config.toml
d_shared_expert = 128
attn_scale = 0.125
init_std_down = 0.0
beta1 = 0.95
lr_head = 0.00694
dataset = "wikipedia_en"
Below are experts of layer 5 (counted from 0) of a mixture-of-experts language model. Rows are named down (a neuron's output weights, with its number) and show model dimensions 0-255. Each number is 128 + 24 x the weight over its row's rms, rounded and kept within 0 to 255. Numbers have three digits each.
Before each expert's rows: a language model's description of what the expert responds to. This comes from a sample of Wikipedia text that the model never trained on.

# expert 4
Description: Pieces of personal and foreign names, often accented or Romance-language, such as Resé-ndez, Soci-é-té, Barcel-ona, Cor-ey.
down0:160109133164120100106129128136135140114148130116136092098092163115153128108087148123173125136146124105116135147131090149110151155154092114109125119140140132143107167117160131126145110121115149138145147114092110088108116088119160150127168161114090119132124141098165107149105117135118128123116106132136137129138137103125144125104086156124088132145139178114122162145141097088164161113147107140122166111091114188091122117143148127132129128117141081159156120100198087154113096127101151134155111117130100112164133118085109191133123167124129138124177161167112088115092136160136120115133144123122159091101107128106134148161112119130087132115108118107148113153123142182083153099135168161105072153141101164131112143131050135124082143132159100132133101171108152133134124137130135

# expert 20
Description: Name fragments, often after M or N, completing first names and place names, such as Mich, Rich, Man-ch-ester, Jan-u-ary, Bak-u.
down0:118107142150108120097131123165121148117166131132133093114125161123177102119124137131119131132132116103128141141118095152106164178165098111138163148147177133138128205063191107136154129119129105113169131130127124110103170125161146146136153137113123144147130131128146119152100119129120099132105066113163117149114170134151119145135129151085107106138163122116135133127113103096145142088135145127128176146112082181111138118128157164117138111108131108174133149108170080112101102161102101149148101123108126142104111124088091188116137151128122121178172116136140085117141143144126112124113147112137127111129123086117120147136127118133158107133123168146148110153142175171124128099153173169119079164155103122118088113137100070129106148124159130134112132144123152150098138134112153

# expert 8
Description: Middle pieces of longer English words after prefixes like dis-, con-, pro-, re-, such as dis-cri-mination, contr, progr, educ; also == headings.
down0:156110131142169130082126141127106137121144115108115116115140151116166126107125125138143109138122131116139154162099091148117147179176104123142093121135163150134123138101175107091122128149111122146109137108108126104100157101161136109112127117122126148148159158118152116122097118128122089104128107132157111141134105114134127139123125118089104125124127161129119142160142082069140141096086109159088153112088100174136094136118137140142183131155126095196131121136185111124112085149093145171113059112129098126149146133110058222104097141100097128115137120143140121110136175149183130136129150100123133081112135146112113155153137116145078119142113167149151106170175146163111142110146131162123124147118114141116130105150124113127120123108126118149133126106140114102112140132093153

# expert 30
Description: Pipe separators and the last word pieces of proper names in tables and headings, such as LINEAR |, Bronco-s, League, Cup, Park.
down0:141121128123122117101126121126122118081163117099113101080150144147183105169138133144155105142120090147129133156107079173112122155171077138108126123141133124153086144097142100149143129167109122157163101120118113116130140136137126097146146094121091132171149121140125084151128073117123112106120109153134095130134115103124143150112107132090094137148120137124095112133171096106191157109121117147077136117094099167106095128097124157173107123136140131164136098104155103137095096159130137173139107107106128112130166075132090151117107121151134132138136169125073149110148140184165094131125118112114126111092141133099135147161128117130119114129101139136133111141132138170106150118142138181124079172116120109138128126174078107153081147119162128170142136150095103129119135121112139

# expert 0
Description: Second word pieces after an opening consonant such as p, f or m, often before -ed or -ing, as in p-il-ot, f-ail-ure, sc-and-al.
down0:141113122166125112082117164121118148108169109101128117123130123133165106119152146126113098117147124116122148110107108144137142178163092159152096107143143126125109134063152109121128101136098130146132129111109118094115153087151155118149144099120100118162162136107136135152097137123111087128112054140141135138115126100133118107093129173105066124140104154127109117121120075079136144075137138160115170122115104176135128137095154135141140161126128147158139090123158108114118109105091139144134073144113114111140146105105107200110102175130125116117167117155129134144128151162184104158143137109105133116122115133093117148160132112138155107127099145103136117130168157182114124103147144171125106142148130147150115108120088145127087157139155108156132101161148137114077127152116179

# expert 3
Description: Capitalized first pieces of field labels, headings and table abbreviations after line breaks or bullets, such as Con(tact), Ph(armacokinetic), Cinematography, W-L.
down0:124066125145086117077153151133067176125153119142114118137134128133165119131118137147125097128130114091122162141098086133129135159143096099132120134146159134127109141088179110113130110153111109167162140082114102095113135109146155130102144126101114145149149155137146146119108133097107057113137116142127105149137119099162141136117130151078116141140120164136109114143129138124148113150106106153117161113115122185134080127122149132152130133124147136155155135123165164132096098145082131131140130122133103113156131114099088227139120159148129165147137134154140145149115137147158097162150155118117134122134105143082147126164132110171159108128098126126155139167141181150128130084145167187127122159140097128140122112144142104134075141111143128156133114115138136107102119122104186

# expert 23
Description: Sentence pronouns and adverb endings in prose, such as He, she, also, but, though, known, and previ-ously and some-times before known or called.
down0:165103128143153149140122140128120112110138090135119099126097162146182138120133171106098114109191100124143167125139101146145115153173098126163147131140170110123103153107163096142160106108126133126150152132132123080087138061098130136121141140138133116145108117118126136183135138134097126134098123102093126128103132142127150131101119146118074139116115157145107146140146079103133136090118144150110155162110124166078112103156168136138124125077135100134126112128185095137104095110105140156107094125126143124141149118106087170149115183137101118148160147133121178093155172123145134146102117085084157134112120142073117156147137106117134115095142146128160143131118150164132119118153101152122072175129106122152090140148092126123107158137166101132106143146119143132091105144116114

# expert 17
Description: Capital letters opening words inside song, album, episode and other titles or proper names, such as Play H-ouse, Got It G-oin', H-ollywood.
down0:112086124163100110113134122149122121103166124097108135116127138112153129126117166137092156126123128091109191179100106138125118164174095128163120138128128103126130165102187121141128119119100115170128160131095126116100171064176121151124124143109102113158148116093118101154114128114090102131120094135126102145167119129130128137131147157118133117152153170149116093153143085094143137105125131155099147150106113216120113131160126169103142110101152155157115147122149129133119139164094146193136077093111096092124124114099105180121110153138106131128114151166132128134135161148154119122151149107116137098122115142120176126137119103130118088119112135102161121168119157127128142109150163152123071156095114135144111149156118111118102093130173121151143151137143139122084132118119133

# expert 1
Description: Early word pieces of place and country names in biographies and tables, such as Lond, Californ, Wash-ing-ton, Den-mark.
down0:125132138175118137113157122134121116115155134115139141126125150163150100134111102118133125116150124083122128149109089147112150148145068073109134121170153131141105166079144113136137113114103138126192130103123101126131159137155084125109121142113110118140138118134132114121117158126126123109150103114161148155140140115107151115135114148080091150147116155115137124155142070100170168114137108142103151126107156186125125135129131143139138106133123132157114113116190086128089123166105144172162073134093141136129123120070090199091105178147071119163151139160158147151104155138140137129135121116131148096122105135099108163169096135140144100153096156148120126152156137145103121099172132174138121173129151129140112101163063116117132138125164123137134126139134121115125100133098152

# expert 26
Description: Commas, and, or, and adjectives or word endings before nouns, such as large, small, long, less-er, long-er, bold-comma.
down0:140095111144139094129141172095135117108169105145120104142124131128165087118104082141117115106151127118097143158120110151148155146142084078108132167132117130124118153093151115137125124129127127144157111115097125110128148129136128113111109093126140110146150140136126119142106121089133118138121080107157130148119142119137091143105140143073081139133100124169101108115183073075158156125129120144146151176084112165113119103126111158174151150128129095174123101110153110143136097162054138177138110148135139106137106093108108173144118168097114141144162115153139123090131155127164122151165137093105157102126107125081138144116150141130117117116143148123119128167129144162143098125161163161122097142115119148148056101155089102124097130122135101151170122169132103116106100141133144

# expert 10
Description: Sentence-ending periods with space, paragraph breaks, and verbs after subjects like was, is, has, became, mostly in biographies.
down0:150122100147109121096121116092123126097159122129171106134114157118157105104097108165113159124154141101115154112117083148107155129188085109136126111153141148121119130093154126141155112109118140138128156123093057105117185102130141111124148118145114135145096141133146132157136122099130097124140122104154134131154132147152122125087113166092100134142119136133139107135104097130137137097157135149107123117096153196119100179116153142115125167094126153172135107100179119101102113144084159140129127109102109077156125093102088164149133157124102147138165160177130131109117174144148113153134153108112132137137126134108145167162167106174141137157117156111152085164134126178132141111148141143097054138135119131118102113153135120138122167153147105164121117134150157138114135111129173

# expert 13
Description: Inner pieces of English words after consonant clusters, like k in striking, broken, rankings, plus ach, ish, and 1830s–1840s year digits.
down7:137126129111126112127121117124178151073153172086134099143142115147138098138148131114125144113090135109044164091132108098145122115157111123106122164149122134120144160105151104154142141136128153142121100093126184092169159112133119167146106129123141101101128113101112119145113143154118148125132171131121130122157136099156136153112111131112100132130120135133103111137156082160085138104105153114127113139096092090156139152133125144104176109084112110092137119121128172111109146094154118157143095076102147125124100173136166138112116121132158102160123127104149103101125166161103115082140110125159130118106145125156149095143124121076120128118117109136127129135106105136103119139075122117089171084142147114099101155187123166146153142132125126180138096134075117155095173139118119